config = dict(
    hidden_act='squared_relu',
    balance_loss=0.00339,
    shared_expert_gate=True,
    vocab_size=19601,
)
Below are experts of layer 6 (counted from 0) of a mixture-of-experts language model. Rows are named router (the router's row for the expert), down (a neuron's output weights, with its number) and show model dimensions 192-239. Each number is 128 + 24 x the weight over its row's rms, rounded and kept within 0 to 255. Numbers have three digits each.
Before each expert's rows: a language model's description of what the expert responds to. This comes from a sample of Wikipedia text that the model never trained on.

# expert 41
Description: Latinate suffix pieces
router:137082153115124149124085096123092123094104146140142126115186132138128195168174112140121138137151146095145109125141115110140112099126138126102110
down0:141118108114109122151116117076164091172129113114089086145157165175173124108126107130118111110159116129138099179132141126146179116139125127143129
down1:109072123129173107154168147138133108091137153109109179098171136114172108127115144129118117136127132091095104117124129077109163102117090153136139
down2:105130101128147133173141124116173102132119125119100114141136120128113152108140164092134122135110140149122098184127133133153157100150117118156139
down3:127127095091101112087121115130131162091101129162111106110104162126123152125140101147130080204137083149118143132105142129116140186141138091086169
down4:118145122106135150086149129103117147166125124116168120118130150132109074108145137124135129090081130103106135117083107144106125153144154116107114
down5:131162105136151156126131149115157105159135148129157151149149124163115142107122134143138170131099114153136126134147124168153132122159105066169132
down6:122097143135127126115166130137170150149128160140105134128145129097116137142133143147130170137125146179128133124162154105116100091101161148141126
down7:136152130147147081115125094108131095124147138116182148104110142131102127156092110164115104106125130127160136121104127146103161093147143160093086
down8:114138108152134124094157095126141053097145121148144123163098151155123142121145151112098121151132143085173123121135135091113139117137125150155154
down9:109081136166099176137142101142151109122132136111121138129101110102128151163149142117189147114128138145148115105097115155122134092138099155120125
down10:114140117176130098167101131108140135106129112147168137159115134133128117092114138156101110121117135152125141099113118143146149165132139116124159
down11:144089128165078119133136155113134147134122121131099144110139105162091156104124129132168109112140145153162137106109108069117122104105136119144145
down12:104121106132117092117109176157098141117121129141138162146131128127125147065120170136123127093109094123122131095130133139118126104096104149119108
down13:146115121082153144142144134150123112142141100137089148145088129127155159163097095126102101165122105118122161131141120077112091135161129106117143
down14:146129127117139115151124141126183153123123133150115092137118142161104094120139108148156074146167100104110160146094135154112120174110163143124174
down15:116147136170084139096107130147113150125163101154119111109109114152137129110138108104198128184136149123136133152156120166066129182105074099100127
down16:132145132178147119174128146133080135158128134169111121109157115128116066115096124116138173126147134146102143097125111105159071109120107113183139
down17:150150134110148104108135161124091136092072132108096157134103112121157106154104127094135142101137132138092119095152107109122097110105142142158113
down18:098136092106159123127128090127129154097112149141137138137108124101114084120208135140131123123142089132150117162099125152157145128114124120137115
down19:162127120131133158134147129142123091111117141101169130109107148174135119119131124106087164152128131134123096147107136178136116115120107118145174
down20:117139148138078111084122150105137140127147109149149103065117112150136113125141065182110138125133151124175081111127121140110147139103071122128111
down21:106086096132104130117128119102101125121166124182140107082148100176147111162129115114146156114122179135118115125080089130155135102100091126129139
down22:120074136127084160102083148160141100116098148122063136132136132131107146144114141182149095145128110097153117138136134101145100160127121108102121
down23:167132132130146109113180160125086129109081145122184144189121161120110100141140142166145119107128133142156142088135135194142131070127113099107116
down24:182102126158136092109112151133158143130099119142127117116136101135133141140113104158081116164122071135159125125153104126112182105125132132118117
down25:116129135127152131159123086100095112119168118141132138102134167180122120123170127123192139119138105157099134115142142148116151150150145122147131
down26:154111112139125148097093099170141091123077155119106165094118132100151148127155103176108136164132156124126119125111121121120108139127160166168128
down27:169130125097156147125118149139128140187156144140165196154129141131148095148123138117139097156133107145106093149146085097116133096130138100149150
down28:177141115142157141153164141117161184105156077124182107169128135126126096135130111113135138144129153124123150152140088089159160156118113143157128
down29:124119112141123121119162125124131128156125143135184158129105151108149077122116148127115078132105140113107125170141122139144171094150150124138126
down30:186143133120138151128136115104187113098197096131170126070116161102107102133072094110120108092118195133114126151170157103115106116136155124192131
down31:111111100148119161103118095118112121100123103128106132113135145166090161142151114111106126140098143159083126131112121141093136121112136148135102
down32:136160137127141125142146152141086146113121121130112161109084136158127167116134090142093089109147113122106151124144127133097151131109088177095159
down33:153105114129122111108180160134102123138152099091109146111136164156158122129085118125116137163138149142117145118116124142058166172097138112098132
down34:100137124100119118157077104152138113129146148159174104118153135111116129094129079105156107169116105147139098126101169147173111092131136150128123
down35:104106117156112119115152113118124105153077130118144103122097130127113159125120127169111132116122135145161149145118125115152146163127105105115106
down36:139131176117101124121078120108123144166117145151173109144113146132148119101102181132142170148090169124123142153104145134103147094120132088095153
down37:155108184114116112185153169091158155120145119110082131102093108146109108121141104085090129136094116108116138122116121111157122154071160108118120
down38:101159184116112146144068120133139163084096123142142129118157117109130136115116114143113151125114139126129171118148127117152097136126141118074175
down39:142129143142125137144196134136129149150116111099106153124115124089161133154171112124135091114115142157112057148077131166157102137079117110109083
down40:090104145140093121141139071152096140182131143092137106160110100123127143098121141111097107106156132097099100113109117137122147157106138138103129
down41:126111098176124129160128087132156093112072156107133119134141113110165100118131089105149107152083109094128126122110105135128102138154138136174191
down42:139148159170125110145155138154102175163148169154142101150129058112141117119166088110100162144136098153165160194153112126139133132140086114138073
down43:122122168156116134133146127088117127156107087104125119097151109114101113147119133101137162101108135125137135107143148102127152084114126164126103
down44:115123111146140117161100146103147142127118137108121120124095123107129148137133131074130140129126103143125108118131116126119101142158115124175156
down45:145137143128159111156156131142147167086101122113173158176142111116135108114131106168118131120066082087121164124148121135128131133134081134103114
down46:100127092185117111139107137173129140127112125119105141095139152134151099097096185098114152108140157091104131101104141108119127139144129136140170
down47:174105132138139155119146079137118121148103118135128114143152122151104123174147132147102124114097094136121133098144110150101091100121125143165069
down48:172122129081091114081134141109107116141136113116111163099120127150149149080119119120145107099142106134100133134101129109070119146118118155170130
down49:145134163145097114143133123094139143107189124161133130078131114139163094144141148088085138144107155080143094116120121118117122151129165104147165
down50:099137169097123152130146163108090161114136093125108156079128138160151102148122168140126121122160127129145125159114127125118139131152159159130131
down51:104134113131092137141149136127121097115123125122098116114153097123144154120107150109103138150157105124119121121130095118169093146155105122123131
down52:110141098117137118077180112094178126141131128105134054100071107080145099115168126133115122148126128119128147172108148113149185147148139137106127
down53:120115155140045127107139104126070158139083140145167137120126116099107128132119136095115123121118131126124106097111117116148139123131126132092117
down54:106124156078107103122100199131126098126135104119156071122167147156127150096141130102071152143141121140136127082122135085108138127110092111083081
down55:114152136112115053107123092113170097140131120116088096088140137130122149099157109154129091102182069118104128106129131130144153086130151119160110
down56:122123084090189138162142137142135127129114142125089145191141128128103165099122139112169155098158106116112121186131150150110128107139091099122135
down57:145122136099103116108084145103130116135081107128120126093123111151131141125164090126178141094127103154119153114146115138104140111129107098096138
down58:139133126131132132108112140105091123147113147112151155108155108081084096110149106120131113122139116134142135077136141147117129084091113128134138
down59:129118159163123133126117159102129156079129139108118169120129142125126143122147131123096086126112121077139186156143126126163113116142137150098116
down60:185118109153153115153120100109162138159149125151125111098109067121182079137098084109143128074127181111149114114084095110127127146125112156152097
down61:157153128187138171110116120148128171145175117109112121120141124092125125114109121123141164139113103150108120176126120076089118108076148121150147
down62:094162138152143087137063094125123150113120091149110156122140146131073113114175139153113111090114127116128146148125100121125129083161127094112116
down63:131102087121110111113149127099130121166145107116117073151150174067127100137129108165145148072099126142140151160106107129147106090145081143160163

# expert 38
Description: Name-internal pieces
router:068133140146157218133082104176121093114106134138140128145116140178135174154132166114144147125127148132137124142123110112092070084082137094143166
down0:115083102142143160095130138156142118115133137125128151109163126149132119115137128135118173129147129139082119121119098140116139122149138108142136
down1:090119109130139134110143193110092169082133174096141101090144113146161095145128111113103154133136151113094124130140073132162162119146100104140140
down2:123113130134147109140158140127153157097113115169136124180146107150129140127143145141117104122147121104120142126148088147134108120090119093136115
down3:142102145136118108099111130100140188120101128102073135091119133158115143146109122137151120109149132180136138121172176188140137093132112135118137
down4:121114124168080155086115101120078131152134145146177118151111100136116121096115147116106120125103118095109125146107099148118132152077106170118144
down5:074129080116093076154075118171123140112086124106131126102150155090127107085110109108121161114131138119126111126136123156129125085115106147107107
down6:166116097157134098115170173112142098128117122136095135148169099121138123096158126140137109156103122109132136158065108107158089157152138134156135
down7:118131114111178122138166129115175169112078109114110084104149159130133098088105156128191165100110097132132142096120095099125088149164093157113165
down8:106108143092110131152126123164162143148152152107113147057130135147195129165105124121166109135117129140087106163119123123133111123133133108119139
down9:151158166087135102168118147118129109147142155156105117148158145104130136127134093123118119083152150123130094098167115134111134117184095160100134
down10:123157131121157142135161132108128159123138159135109148108102149122107094122129122158158137125183120104141153105117145179109123156109158131164123
down11:135092120144108126107099164103142087127130113133108133144116141139136178153138121125142116079132143107172130158108091162141091120179168136151134
down12:167134121103153100144137123135103110166134140142144106125136116098119086137132109094161094130144102143130126095095108137118069128125160143147135
down13:124119092123175082173137115106086108098167115130116138157100120137155155143155153118126136150131100155078127123130098134102124128123084111143135
down14:108137127153139166118132160077102143133130129098147139108090128122138131151110103111078128140149129118116148127110168154128140170156119131140074
down15:164118107118162099110188137124135126142128109113131107110135114160102190168168135101112122139143132125124191160115150087150081130128107116119150
down16:120135108118125163083138091144145132102109161103148156151112107075129143132095138173124134144129156128111158164067118133128135112134113113134161
down17:127126106103118097115118106109101125139123127174139126142191133101102106161169162111127106137116123126147116143131072102114132146132135123123133
down18:190159122114116146146106132134124146121167119131116093130124131140160160120117074156131140124143145134175124080157155138103107134129106099118116
down19:157103161144125062076105075125154110142090081132132119130131148122153099125104100133188106121127107143149118141108153126136124133103140139134094
down20:131123077143133160123131103127126178114091121117128181123168121129134131096117126160162125152118065142133153123121086112112166132171107139153143
down21:127112108124109117131131124131095099132117145111145090145120136148182170112073086167154131134143121136139138115139163131079119138143161136134117
down22:131110149171149156158140102106110153160149108139143101146158152124122160108094147164172126108141196131136140085149157132125154134126134135142131
down23:164127118105127124216109123075131125142144115107088125104132136117107128149113092160144142119139128118110144169126106101160147087090129166118074
down24:107141123115122146108118175139118144115124172100123136097172164137122149121179158143108104138123081069126133185097087108101100133088149132109151
down25:134135160069163164132133127139149130141126134137127133129149148076159137137116098122122155116128093103105108080141123100138149100121144151115138
down26:129134132119126089148103188127129121140133122146124142135170145068079118101091161129129109112158158094121134186127124117182103126154170131128107
down27:158142160147139115144147082149109085119091114120142107140057124148125098127104159140180130082079113152121113106128111176106134127164161124120110
down28:113090117104134129098116111072148147140142143128135164128127092158123146107144098166167141190138126088084130133143139145125156129167114100097159
down29:127115106115119110107131154128150109119182131123151104145115127121120107197155131154124104106128159164152088107164102163153156121124166109129103
down30:146143114123112108092116103137167133134142107125120107173123092139107094143132122131141163153129101158133161126093134097196114119111150106146118
down31:110163144156143143106156130126110138099061099099112056139148105148144098156103134134115156139124150111142119120127069129134104131127125092107130
down32:166150153154135117105156155135155154108075123076098138180149097143118152114191130085129180164107081118095140151120089113161109119135104116136158
down33:172143120151126105131161153118132102127141215122121127087108135128094135161140136148139113142109129151115107172131161145126128105099111064144133
down34:088122134195103102137142126092131105101133115129109099109155148170137161140161114148126145119126128142098137106088161107098125123161123151109149
down35:119136141104150182143125149130095107089130141107144137149103130130116187083104152098122153154089119125131159147123086134116143146168063131119132
down36:124154127131076115090124106119130160126139117148175141164083103145156114120125098116123144136139124161133099130124156115138111131112151105115111
down37:130094108108161171141090104109102122138112156151126150144079122107093163123126134149125118126113121139089157139163118103148125112098157096117116
down38:121133122165114132102157187149144167110121137121136115111157142146141133128112099114142118158086101158106086096117165100093140181142090086133126
down39:133147108087122094120123135102183130120141085127100106151179089115152120120107112104133123110135116143114134118111107124139114152143102120100126
down40:110133137150135131129109138126091137149124113074112112142158108146123145117114151105127089142098107103044138105162127130134112102123126160160113
down41:135136129161129147136162128098164136142100123140137112134115117116147159145093139092147090164144092112113142103156132120127152135167112147125121
down42:149151121161098127160162104146095106144115155154127157123149097115155081138161163152166118093145133112130133111102108149070124104130057105135144
down43:122127091157152122108101122093135140116111102114103112083135144125129102155122105112104145122118103128128124126152110124093125136118112149162146
down44:105174113127149166122110161142111152102095109115125135113138108134139136117159133131133155130147108109144133089122127153129149136122169169143078
down45:152126132159108135141108088131144138112085105129122120107112132123117144104108130139106161142098127131108174104151149130085136163081086104123142
down46:119122125107163110130087143157114173119150152148105101112116130136125131139142057108119120104131149142143132163125112135192109166144108170143109
down47:153144109098157147127140125131164079152136106135119142140168126136161093079128111132122144147139088142177156095125117124151109131149094163155170
down48:118085135092062141142098123127122163101139164125104087090150147136130126131144104093109090148095137113181142111155136096137127086137126131105126
down49:123102180149104096119106125141133108116112117105118160161139136155107157065103149158111128113109120177178143143127128124069149107108136119124116
down50:139138101119077180140146116116145141076162154089155073109136187141165114137101119142120130114130093106152122109143143087118137141107101132120099
down51:126168161161168087125090121114140175083138099168117118083103131097099175191109128126142106109104167138121112096147131155122131130136116166125126
down52:172138104143114146105140121102136098133157099140142128129108174135123123095137151164116125149127143127153135134155145124111121129154125127111150
down53:097127133112147143119140103107134172114093122136130107102113143158138152109171101081111128119103115152132129154133104137177090152117142113109164
down54:130121158140098104085104156102109111106149094118098161099116168150124132119106104099133113162148129106067143100098131112133162130153134137114079
down55:098128138107089131208153163142183180152140141090133103121110131134184122168164140129085134124134166098112133130135094098138156171106145154169124
down56:130155075109175106148142097149158136170101122149147127113128151137086134131148145131142107100129150138148114114095144136119171105126119123122109
down57:086089144130103113131140147140070098158123121125172121141157151169099130135133127128151163139131118102152107126092156111107118136091160120122104
down58:105146172176079117121097100169104143104087130102125145095090137090104102130146166113128147128153149137121127189137109097092152074151125148124136
down59:112110120137116155150123150116061124190163159172135088113125098114151139118167057117097102091103141131124129151124147113127135116144137160157102
down60:132169140139129099173167128155131129137125123129132149102136141125143128108093105104081106172100140092162110125115160105123131138104127127141137
down61:117142146116142129127122145164172096126165118127112099111173114118151118088127145141160153196130123145141117189143105119086089102133147134137158
down62:142123117115145125094077122112114149135132099151090167191060113085137136116129114140133119135152140150091126160086122088118102140161114110118131
down63:140150124112129166096131103133120179104172153090163149107111133154118120110119122130129113136139171152107113133108114112134100102115071116128126

# expert 56
Description: Romance-language names
router:137145116098125118140122083126069097134110139137130119155143146133149198139151160084111177150135158157119122112163142139092160074122168106138115
down0:146144126123137160121131079106206187123119144126117134143118134103122121082125149155125122137169142126119116155166134128099152147113120130103137
down1:145110101147131110099127135164133113137181167138089113114096118108110121128122179125115120100103108138112177110069165057124156087148101123121108
down2:124152187102119113111147109108144078096115112113140126112135167134111126164087105101149144106154115126106084124109095093099169111078128120160113
down3:130092086142153113132173109130128096131136149114097151122116135175136113095089160133151160164162138115099137140124126134123121119125108118127112
down4:134087135159079176106080122161116144109121143150099114125142108152138120129144112121095114121162119132110138130132124134137110110076112094131117
down5:088085160113110141135155132125155118120140143132136125110155128130149121121059086101091130154145178140119124138146136121061124175136108129094117
down6:133081086142135118137117121137132138135119147129122173142111155096133132117162089164119120125084095155118144097137142120143117101146140091116122
down7:138138111127110094124161093144133162133135141108102140122157148149104121110116148117118121131153122053117117141144147097187118088121126140110087
down8:143132135154141081132137119127086148110125147109124118146114145107138128121143140171155155202127143175130165148117129118120156115142111095087135
down9:112135143144118104118096142146129089131108133130159084179109084155139135132132097153114087136132139157151148152117093111107142132108109134134120
down10:119121085102167118112100103126120167190119111137167151138146154141114113106144101132132151110102110111099101112124147164161150138142150130115125
down11:127126173155164138127147121105145124131108137115142103115117071157145133152107148101139175120109170105109127049120100125086141158146164145135113
down12:116113111168094160134142125089145109154115155181118120158091145138169146143125121135136150132165179099135139114139127123108114099148096123155109
down13:129127098113131115124104083117147151107098121169133170110127119147127124106145148155150135145124152115147108124140164187147098108117100140113208
down14:095140135108142135067132102107122137093124130141142108115097130144094099115106134099151112138134097130074112164091152138135096148099135146098163
down15:157134102115129117153126164158105131106115108128115140104110113103106115138184145087134095103138126106116137130118129117118101142131135118114121
down16:160133121123149113101129110107114176062128122139147131116086117114135184087102112126100116094132170153130133123106115146093135099129083142096138
down17:165127129145121168126125126115160141123161133101116130122141111077128092122153071126106117138134117127176147092113076121135114108103138130158128
down18:103107159100122151119120160168132181147104148115137145109114138152106160095117135113141152115115131123136119112135117167103116137139154138137143
down19:099128109142112129146109149103130117130158128127105099085073116121146144119112146189075111140134092129144137122128124128148124120167113155142140
down20:124151137167155083151106125097088127133143113091104115132130108163097145158107124122141138092084105168130117095141133135123095120114141122145117
down21:146120130120133129132110142169126149174124189091126103106087094097109160138134131120132130157105129104103170161155114099145085142179092098157169
down22:140081109134098138132150105141153126098148132121106130153146140139160136170146174070124073126119105128090130152117141139140135094085119146133110
down23:082168145114150119122118118118133129135132130111127135130071113129133122146124120131134143166151124147162137087144112118093177155113127124143112
down24:129160132112115121118184077107113165143116080130113140094094116121155153112115099127125100136183132060106188107131122116099124155112144140133171
down25:153146157133126086148168100159112112108141126111118115140185135126187113172140133168147097156123087100118165102114112112157092148118096126127110
down26:075111182080129139116181150130143135124112146144121163107124133141127125154152107144134090142139102170159116096155083105121117140148113120155181
down27:176124126133125149116147105127147119100116124145101120133145143131117127132075119099133151152144119106146129132151127135169162089121106172109160
down28:107112133119153143151133133130133139105116119114140143124081115154111130106156148150101126147133158093080130128156110121154157121099071166091109
down29:101112119115123114091128175090140125130146128131149118152193109132148115128113104168160112147159142158147126121154113142120115141103158142135157
down30:131180135138155139090173104136134129136117086100139121129142110145151130086132150144161159097124116132148131129149082148148076146087136112171112
down31:120124128150111146149091158113097110114154125154110100129143174098126122116104152098114078080160174121110116160106130158142172104127123137152126
down32:108115105110119115096136205111210133084147081119141111133121131174113103132151133123086120133130157107162086136138132123093158156108079111167166
down33:151101125097113185141121116126123150127126127141107097142150095113132103151172102163189083139095175111116150143165103178127130131185121157091135
down34:088126148158127160138152088127080089129108128188128107138110130125119176117133102132124135134074102103114123114150101124054171137111102144137129
down35:127123106147177131150086134087138115105139090093126104172176148129132077103157142094123094117100099107148137100107134084161140125089137136104111
down36:135133152113131104106148114109112123127096126133112135111141184127154119125118121127130138179126081158119180161133105094109113121145110117093113
down37:130156111139189138090152144137113116139116148114148126107114114146130156148126116116131122128128080136099113148150144125142152100147114135125103
down38:127168127101112133140147115140105092139139184160157126089154094103137134113108081092101118114065153080108151100076090151151108132144116135165163
down39:136109145103103128143111165116135109208156149120101103066143134142139105105183153125142123151146103121121140154120098118136092178140126061129109
down40:127151165165124089124113099119136091127124138166131124112150157123149139099128130118135114142112132114140123178109159108138116124109133151109075
down41:124137107133138117103138144142102113106112129153120121108162142144086124133140127110198106115145115163120117073132174163123153145107159123163171
down42:154117158135099147137166131123137122103167113130147108160133149129116100147107134153117147131138149200187146158092132111166129140126105112121118
down43:160103132118138123120163153131140115110141099201104158163140125152138136132152105165124126129092121149168089116134154103113113136169114145124173
down44:156154115137106166169149133093131113128188114108154116094157117126127101087134095113098123115124125113123132139122124124144123147139131138136109
down45:154171115132158128117125106122090142076148164137098133127105140085080140170131140129150152132086087108139147069136144161091161139091130131126133
down46:138147128125119133120133124123132136118163126131136174136148135070131107138124145109139164095144116127094108151083107135177114139124155121182093
down47:134108132144146127143109112170145154113132107090166160125100094126139132107091147137147101082158119162113116131094102135123115136169108111129141
down48:124148159154118133124135111115126088128114129114114170093144121135096143107108206147131142120130090142154144141155109156114116092136150155093111
down49:115106136118164096160104163170109123116122098167136142113159107102154118137121070127138101090165127114127124109127118161141141087163139087135150
down50:141106129126117120138137103105129136066118109088143102134150139124110134164082128132137119147156136115127164128145134132110120107128075158144119
down51:104080136099133130104100133100142094132106135137118130121146128103186122125099121124140107134107138145127152128135102089150137122120095135117154
down52:141089123129117100147142114132089150177123172143122114105127162151126159071108127131107137102096118148134158106117072141138134143138150125139134
down53:173122111125106119142135158122131127155155084147135125108135155105106121104141158149125131099129166140144113150088096122144097132149098138135131
down54:155138152137176124141133117125141100155109152118122166124140127115141118147145144164098110130099156161146158125132112121120128096139117123131094
down55:114117107179116144126112110121148178104105109120130149125089146102131139110082103153124148087106139127137137147136142138161130154157066153106121
down56:134142151104146140165156162125162158146108099117097159152133105125159147141116127144096116103177135101118102062155133133132189105112109133085146
down57:137132128141124116164109138113118138099183154153136080119155145138104125095140111126177123134143113143138124135108086119184112200096127111087131
down58:083154104143108117135154072099140150123108120163136138106117133118078118116177141144176091164155137117159158132113098149124134136160183128111144
down59:142140104088138153125122134145124144147157112122121155121120162134096143120120085140125155144087111135156092125132162154099104134149140139140132
down60:137104105139083116170111126093094128144156129103100109088122134097144173143140089140136130076159103155127117095113130100085073136118142132110130
down61:157133133162114112122103087147135125159117144114163107081105125098119114134111165111104143088128128079080117145124180118088153116135116166122154
down62:150153128135120117132137162130170117189158094121083116151150105137145139148093126116126117143106099132121179150128119098121094110102188163114148
down63:145134141131121147126105099153100121142115126120137181146111096156133110080124124158146083143121127139132146099149115152122147124145159081160118

# expert 13
Description: Name pieces, "the"
router:115103141136173117150157068124101100138132137123129125143134114150161142160102129108127148152174166135130115185148115103126129124115157109170129
down0:140090162105075114124100162111145124142181135122090110109150148107151146116137116138092181124105108156146137142094139122098114123127124118074099
down1:104140118116139146101146120131112149123105137139106156126137183128106104152136120112158123134131092154151167136118133139109151165106139131085151
down2:148149125113187102153128093126149131094147143173143175171103152081107096110111125137150118131116135113185124160144150147120080125128105161077075
down3:120093118080128163147151140164103159120105122101126128111155110146131179155139156128140108124136150131107129172117124091116126123109129165101106
down4:136177100158128109148075174104093074119130129109124144074094102105136170145153073166121138103125194113094128142118143155080138132144076135125055
down5:131135150153095114157135153099115129123118115120099143155141114124134133106169107093131120116128150151138095106154146132137127122127064114139145
down6:151131068121115160140076128122133135133137109137148171152090121134100149122098120179138130151150124138157136133140137159082067145160113096149127
down7:115134144142144122128095143144124094133119105143110121149139123143099139096128150133142113103131153104119147136123094152170125145117146144114134
down8:139139108114132093100163078158097101130135108142104167109115119122130061096106138130114152119123117174136128120144141115109115104153139085137138
down9:135096166116084109115094100108142136113129133117151131127097110119136151138131135122120091164124136131102133116126138125125134119143091120173140
down10:135132150103145131068113142108103156150125131119114139136119142127134154136127151117088122128116123166137144145091110103132123108151097130152081
down11:114127115111127113104093134105119159133136104112126129103136122141124144109136119133119112116163105140125123097133105128162126141149129147096117
down12:103124125148099075177165129139113132105125100117157118139147094112157153100110121140138120153111143094109098123115165174122092110125086123111116
down13:097111092161119143161166184134155166104099133144155080144106103153143124118131103140109106196082153127127143109127149119139110144152108151114149
down14:140092141127130141133129165120133135144093170131129130124169129130113106141123110144109160123152135099115136134130134082114131122132125058173119
down15:059141139135123183132175129130158099132117112112104129188137138140120112177089132124123153141130130122110096087161131119162132115099111146146086
down16:143131130134119131114138100178120132167141137131142134128168152124092119132117138137126087138170110125114137147112081156147135113130165130123157
down17:123133138125155129127088112113120148166148124127119125102154149121135131117134122082156118167108088154116162105129119126151097139105133129140129
down18:136144099174154155119107123112113166146102143099156110129111105138139122081123140138132075149175141139134147165088123146063123133177130101122132
down19:129131099107130118102165150167133138140146141144138127162151176117151120134093138139107110105139172155138099111085168129120118088134111125141080
down20:106169130143128114147164135138150147115124129144126128135090141085127133112102140102150144155087155126136140102081136169119144117107137084171184
down21:161153161090154150093137132105156133154115118144105127112136123151124128128121175138142101107114088127099116108113175091139144089128080188131141
down22:153136119088154132125104129122122128116129135154145108135114126106145104121089089167089162089161176158135134104107098141113122129114130174111088
down23:149164128126112103101121137108123104114170137134151128092084104137152102132193098120173161124121131153118134139108114135137148144155121114165105
down24:106150129103117117137104142147098131125120164130170149088137121157123114096110085116157090138116105125096138149104075163167156156105164106110166
down25:116121148136155136122144147083117093130113135114091147156116126143101132102104092120097128119158137081120181159120162138135160126138166106138127
down26:091160146142131166096130172128130105123068124144106147134125186122116129150161132098102103110130126161173125130145144130096144163126122091114169
down27:148068136105119131120139104130151119133134134098144142152128107091145119129132090109136159138093105131132118142117114112133132139128122165125115
down28:112106158154126083115110164102128165134116100123118127089151120075116124145108137149156085136104131118109134166140080099132104120112130135170095
down29:115142112116141127172125141145129172154116138104130109086123123101110064116165134113101103121136122078153106107087128127115125088190139097118108
down30:135150068107114144144120130110157141162155091127120138152163140125125092123147136122129111120169144085175115116167153100092087125102084158110084
down31:133123104147099128150163119071156143103122125115140106108151132105134100133141106154127118101124118179125130128123134180128120127138132164146156
down32:137080107157156102084151097128123108139145128116093131154122106120143125157099133117155140160097125161110164136122139163107133130088103121139151
down33:165119112128125104128101136132201116114136159115128140112152149113106116136171160115102156094160133113130135128118083160159103135098174112131118
down34:120106091133105110129157168142164130083131119119124119113143155120137084129109103126066121078123147107114155131139125143185126135134147143105159
down35:112106121141108135146140123124090134150127130126090114138160134134127189103133140104143127150145135122144123123157126135092160166151117119111128
down36:168112132107117134119125112154142153093136088140081137095130083138132105122156142095124169170134082110126146140146151121156147113126110161146146
down37:135104130146138107135104144161091104116107157131132095151122102103152123148089138126102140102147137177126123113083097151148160136117151126126143
down38:101124136132146126154132153125141128157155149118143111128148105135103131129119136129118136150156115178135115155098108112086131169126091120086143
down39:167172110158140153129118131136131138112162108151124125126140093137175153117114120167121136095109112146108142125142142075138122115163165114112138
down40:150125141150114134097132155125134125151166072223177111141099195131100133114153139190132150136111120129129106154134124163116133146136110163125159
down41:121200113163168134103166114127138129119149118085119125154151118124092120154123150143146135130116179150129111129146145128127107133097153152150101
down42:118110152155095113114121154111151168139130126098127121150145105116107131180116122138119130094124139124127136120154086122109139150144112153164102
down43:154135103105124171134153153113122127147108150108109121080095128137125129166137134098109127118140119108097125147137136122182123115038122122096103
down44:084123139098141132137213146119114099185163133175105109122102151159096141118129136119131138124125125138134127120103159142121136112136144126102115
down45:141118166095126117088113148088123083122111101115105129116087095144117108136147122101137151126123069097142123145119137101050082144133131120148149
down46:117108106147121159112157181156122136131104155188143113115086106172117168102153159147125131130179146129156086064125136138132156139133165205175147
down47:155136094148118164127128122145136105164114113159076171102146153121194159131163121093137134168120094145093087159099109075136127139149125067147130
down48:106128145126153177164118130128151109167133161114109131139115146143118110202144160100116094148136078130091149137140137134125129080121120118100183
down49:109094113123129107123098132078172141108155108115124159162150137059112147142099091121124128123122152116095133125163098194082127080195100177128152
down50:151156144096143148135104127140109126149120116116112160125146120121139099115134089126139106048097097105098127136077118115151102151111111093077118
down51:150158160111124136151106143114138122168170127126151092105123113115204136107146170121149122162120133166150111099120112130133175114134108083117128
down52:110105113134149146096125117112137102098122101109123174102132139127137140126100143108153180157108113144111149131122163146122067144086121137156092
down53:130146112143099090125116105131122094136149114125112096166130121108156099140096131130148152113111126088094135147096127145130135094117166111110148
down54:075162134165119146074160130119092169104137121143133130118089146151116129120155142108165080112122092128118165140149142142082097120161107100127172
down55:145132167111115154160126177148156093117177113141166121144098151100127114146141118128133130125117155090148093135144105146149132129152129135101135
down56:121119149143124116081171118081118106118093099134146114093110114166135145099143171124146145122115113151159136099123119097101119141140125128147145
down57:107159149122156101118111123166125113110166161153140096107136117093152104136134093112092137086118114107148173146162130070128102155120144151138135
down58:118127112129127092128107115100119113110133189151132109095170124122125118095102093119186108135105150135131133148146129087133139115152158123042122
down59:116114121148113137098121150137114137118121114153162137102158093135121153151149153145122138115107184126138141129076155135126124189133101144125137
down60:137146126095141145156174061111141141118093137103100148124096148160072108086103151131104152167138089195096126106203102120139158121124129092175074
down61:102165133146113118132141103099127160120106143156120125113089125125102121110150176145121121156116127150137161110119095108131118153111168144093128
down62:155176157124140113128113168124155156112122128116124151100126124135112140166078119115132122175169149098091159135086128136128130143122112107140121
down63:144071185124116139074098115109109132108116126151122126145128132090138162150133111125144147108126151148098127137122125108156116093148116116126148